config.toml
n_layer = 10
d_model = 128
n_experts = 64
experts_per_token = 6
d_expert = 64
d_shared_expert = 0
activation = "silu"
moe_layers = [1, 2, 3, 4, 5, 6, 7, 8, 9]
router_score = "softmax"
normalize_top_k = true
routed_scale = 2.5
balance_loss = 0.00362
balance_bias = false
router_logit_norm = 1.0
init_std_router = 0.0107
lr_router = 0.00162
vocab_size = 13250
norm = "rmsnorm"
norm_eps = 1e-06
tie_embeddings = false
optimizer = "muon_variant"
lr = 0.00902
beta1 = 0.93
grad_clip = 1.0
batch_tokens = 131072
seq_len = 512
train_tokens = 800100000
steps = 6105
dataset = "wikipedia_en"
Below are experts of layer 5 (counted from 0) of a mixture-of-experts language model. Rows are named router (the router's row for the expert) and show model dimensions 32-63. Each number is 128 + 24 x the weight over its row's rms, rounded and kept within 0 to 255.
After each expert's rows: "comes before" lists some tokens at least twice as common just after its tokens as in all text. This comes from a sample of Wikipedia text that the model never trained on. Tokens count by the router's weight.

# expert 51
router [103 135 156  98 116 132 117 152 140 205 113 132  92 132 147 129 116 125 118 149 162 123 136 145 149 162 161 138 132 119 145  94]
comes before: "1", "2", " to", " by", " that", "ated"

# expert 10
router [164 179 101 114 179 128 107 137 123 125  81 149 112 121 135 122 128  93  99 105 119 118 128 137 140 115 131 112  84  81 102  91]
comes before: " ", "\n", " —", " a", " \"", " $"

# expert 22
router [125 115 147 123  75 161 126 117 132 159 130  92  62  81  99 128 138 106 109  92 102  82 158 111 140 160 116 135 120 125 125 148]
comes before: " the", " a", " and", " well", " an", " which"

# expert 20
router [160  95  69  70  88 106 129 137 121 113 152 150 117 140 139 115 121 161 138 133  89 167 152 128 152 138 144 150  88  96 135  97]
comes before: " of", ",", ".", " in", " and", " to"

# expert 44
router [119 108 114 104  80 111 128 124 121  78  94 148 128  98 110 163  95 110 142 111 118 109 129 121 151 122 157 170 144 156 137 153]
comes before: " |", ",", "–", ")", ".", "0"

# expert 32
router [124 121 162 164 203 130 122 170 143 125 106 113 132 114  83 153 115 153  94  97 131 133 151 162 121 114  94  93 147 117 123 111]
comes before: " |", " ", "3", ";", "N", " medal"

# expert 19
router [ 97 138 122 137 159 112 110 150  98 148 110 102 132 126 102 130 126  79 139  64 113 179 126 127 137 123 177 121  84  62 163 113]
comes before: "\n", " |", " ", "-", "|", " —"

# expert 5
router [166 135 150  72 148 138 142 138 135  95 144 150 146 112  90 136 135  98 119 179  97 119 122 123 149 154 150 118 165 124 158 135]
comes before: ":", ")", " (", "==", " by", " career"

# expert 8
router [150  82 104 107  98 118 166 116 149 139 135 122 102 157 134 147 176 166 130 138 141 131 130  92 146 109 145 159  63 148 141 147]
comes before: " and", " a", " the", " but", " which", " including"

# expert 63
router [ 82 167 167  97  91 131 135 156 108 122 106 106 133 131  98  90 144 125 102 122 129  66 132 109 158 165 176 149 177 128 156 154]
comes before: " the", " ", " a", " his", " to", " April"

# expert 18
router [133  91 154 131 154 139 111 134 114 142 128 170 149  77  79  90 177 104 137 131 153 115 112 126  88 135 150 125 147 139 114 121]
comes before: " |", "1", " ", "3", "4", "°"

# expert 7
router [121 153  96  94 115 120 140 135 137 124 104 175 143 130 141 137 118 131 139 128 119 173 140 153 132 121 116 142 120 121 133 103]
comes before: ",", " (", " and", "'", "\"", " was"

# expert 29
router [143 120  88 111 132 108  88 115 111 139 151  96 144 155 188 158 133 130 146 133 175 150 132 118 145 147 137 158 105 108 110 128]
comes before: "\n", " The", " He", " In", " It", " This"

# expert 38
router [145  87 167 157 171 108 121 173  86 137 142 116 131 101 109  88  89 109 131 144 142 141 151 156 125 139 140 127 163 118  82  78]
comes before: " |", "1", "0", "3", "2", "4"

# expert 12
router [113 123 105  84 154 121 153 124 117 109 140 153  92 105 152 153 141 126 138 141 107 150 140 129 126  98 128 143 147 114 139  88]
comes before: ",", " (", " and", "\"", "'", " in"

# expert 23
router [148 154 130 130 129 102 160 123 126 167 114 124 106 157 118 106 142 121 120 122 104  98 156 102 105 111 133 161 133 161 117 145]
comes before: "-", " ", "\n", "|", " L", " A"

# expert 13
router [153 161 132  72 146 119 125 113 100 167 102 146 138 122 103 139  95 159 135 148 108 117 117 144 101 112 119 135 114 160 129 151]
comes before: ":", "-", "\n", " classification", " by", " information"

# expert 33
router [104 149 155 156  78 131 146 120 115 110 109 133 150 148 187 125  98 134 133  95 107 132 148 130 130 106 126 155 149 127 121 129]
comes before: "0", "1", "2", "9", "8", "6"

# expert 6
router [120 127 145 192 147 134 126 124 104 125 154 122 141 114  99 138 114 110 106 105  97 119 152 150 114 172 108 115 175 155 115 139]
comes before: " |", "0", ".", "–", "3", "4"

# expert 17
router [105 112 103 126 159 137 169 121 134 167 115 122 121 120 170 131 107 118 152  83 148 104 158 124 122 147 102 144 135 130  92 127]
comes before: "1", "2", "-", "s", "born", "3"

# expert 31
router [ 92 128 103 120 159 133 135 142 102 106 124 154 107  89  84 138 140 108 170  73 170 145 143 134 103 129 146 145 165 142 119  78]
comes before: " |", "0", ")", "5", "%", "4"

# expert 54
router [122 124 154 103  91 161 141 114 106 142 121 123 114  86 144  69 112 144 157 149 123 126 137  93 141 146 147 118  85 163 149 143]
comes before: " the", " to", " in", " by", " a", " that"

# expert 55
router [142 132  73  98  90 122 142 113 145 121 139 115 129 130 108 168 130 126 134 130  82 157 138 119 170  90 119 103 150 134 183 118]
comes before: ",", ".", " and", " of", " in", " ("

# expert 28
router [157 139 103 104 112 133  85 138 125  76 114 144 138 173 166 118 147 136 122 131 108 100  88 127  96 162 136 135 102 126 144 148]
comes before: "1", "9", "8", "7", "6", "5"

# expert 45
router [109 152 135 156 100 106 123 124 124 105 163 133 155 164 133 116 115  99 128 152 109 139 118 163 147 114 107 105 125 132 155 136]
comes before: " the", " a", " his", " an", " their", " its"

# expert 41
router [127 134 187 150 139 125 105 123 158 109 132 116 144 132 122 163  70 188 139 118 189 137 146 131 167 114 116 131 151 134  85 179]
comes before: "0", " |", "9", "–", "5", "3"

# expert 0
router [152 102  84  88 105 129 120  96 149 136 128 119  74 151 138 116  97 125 174 109 135 154 115  93 153 146 123 159 116 109  95 150]
comes before: "==", "The", "\n", "In", "===", " he"

# expert 47
router [171 144 176 188 152 142 138 155 149 166 112 131 164 142 138 133 100  89 106 131 116 175 117 131 146 136  78 116 172  97 102 138]
comes before: "|", "-", "\n", "==", "===", "="

# expert 15
router [137 115 148  93 102 130 106  97 144 158 104 132 127 155 156 161 124 145 117 117 130 102 160 127 149 130 115 139 156 143 114 149]
comes before: "0", "1", "2", "9", " ", "8"

# expert 57
router [108 152 134 123 119 100 150 144 151 107 154 151 158 138 107 138 167 135  95 168 118 127  92 139 146 115 111 132 168 139 141 166]
comes before: " the", " a", " he", " his", " its", " it"

# expert 52
router [121 163 134  94 155 130 121 155 121 139 119 102 154 155 118 156  95 137 119  67 132 149 155 143 124 134 145 121  94 104 136 114]
comes before: " ", "\n", " —", " Total", " Votes", " \""

# expert 21
router [126 148  96 170 156 118 162 118 120 108 153 159 134 114 185 132 134 100 125 109 147 116 162 146  80 150 137 164  87 170 152 108]
comes before: "1", "2", "9", "3", "0", "4"

# expert 62
router [178  91 133 112  99  80  96 149 114 143 109 107 122 140 128 151  77 104 141 118 163 164 143 126 132 147  82 137 109  67 114 107]
comes before: " of", ",", ".", " and", " to", " in"

# expert 50
router [102 114 185 164 163 144 155 129 165 125 164 145 124  92 100 102 133 134 103 104 145 130 104 125 124 148 155 136 121  98 157 152]
comes before: " ", " |", "1", "2", "3", "4"

# expert 30
router [152  89 132 186 111 144  92 121 139  88 153 146 109 173 127 107 110 138 140 154 104 159 139 179 129 126 120 126 155 127 128  84]
comes before: "\n", "|", " The", "-", " He", " In"

# expert 35
router [152 125 181 156 113 110 151 135 107 133 166  90 121 157 115 123 111 148 167  85 118 153 142 115  98 139 146 113 153 130 124 105]
comes before: "0", "9", "8", "1", "7", "5"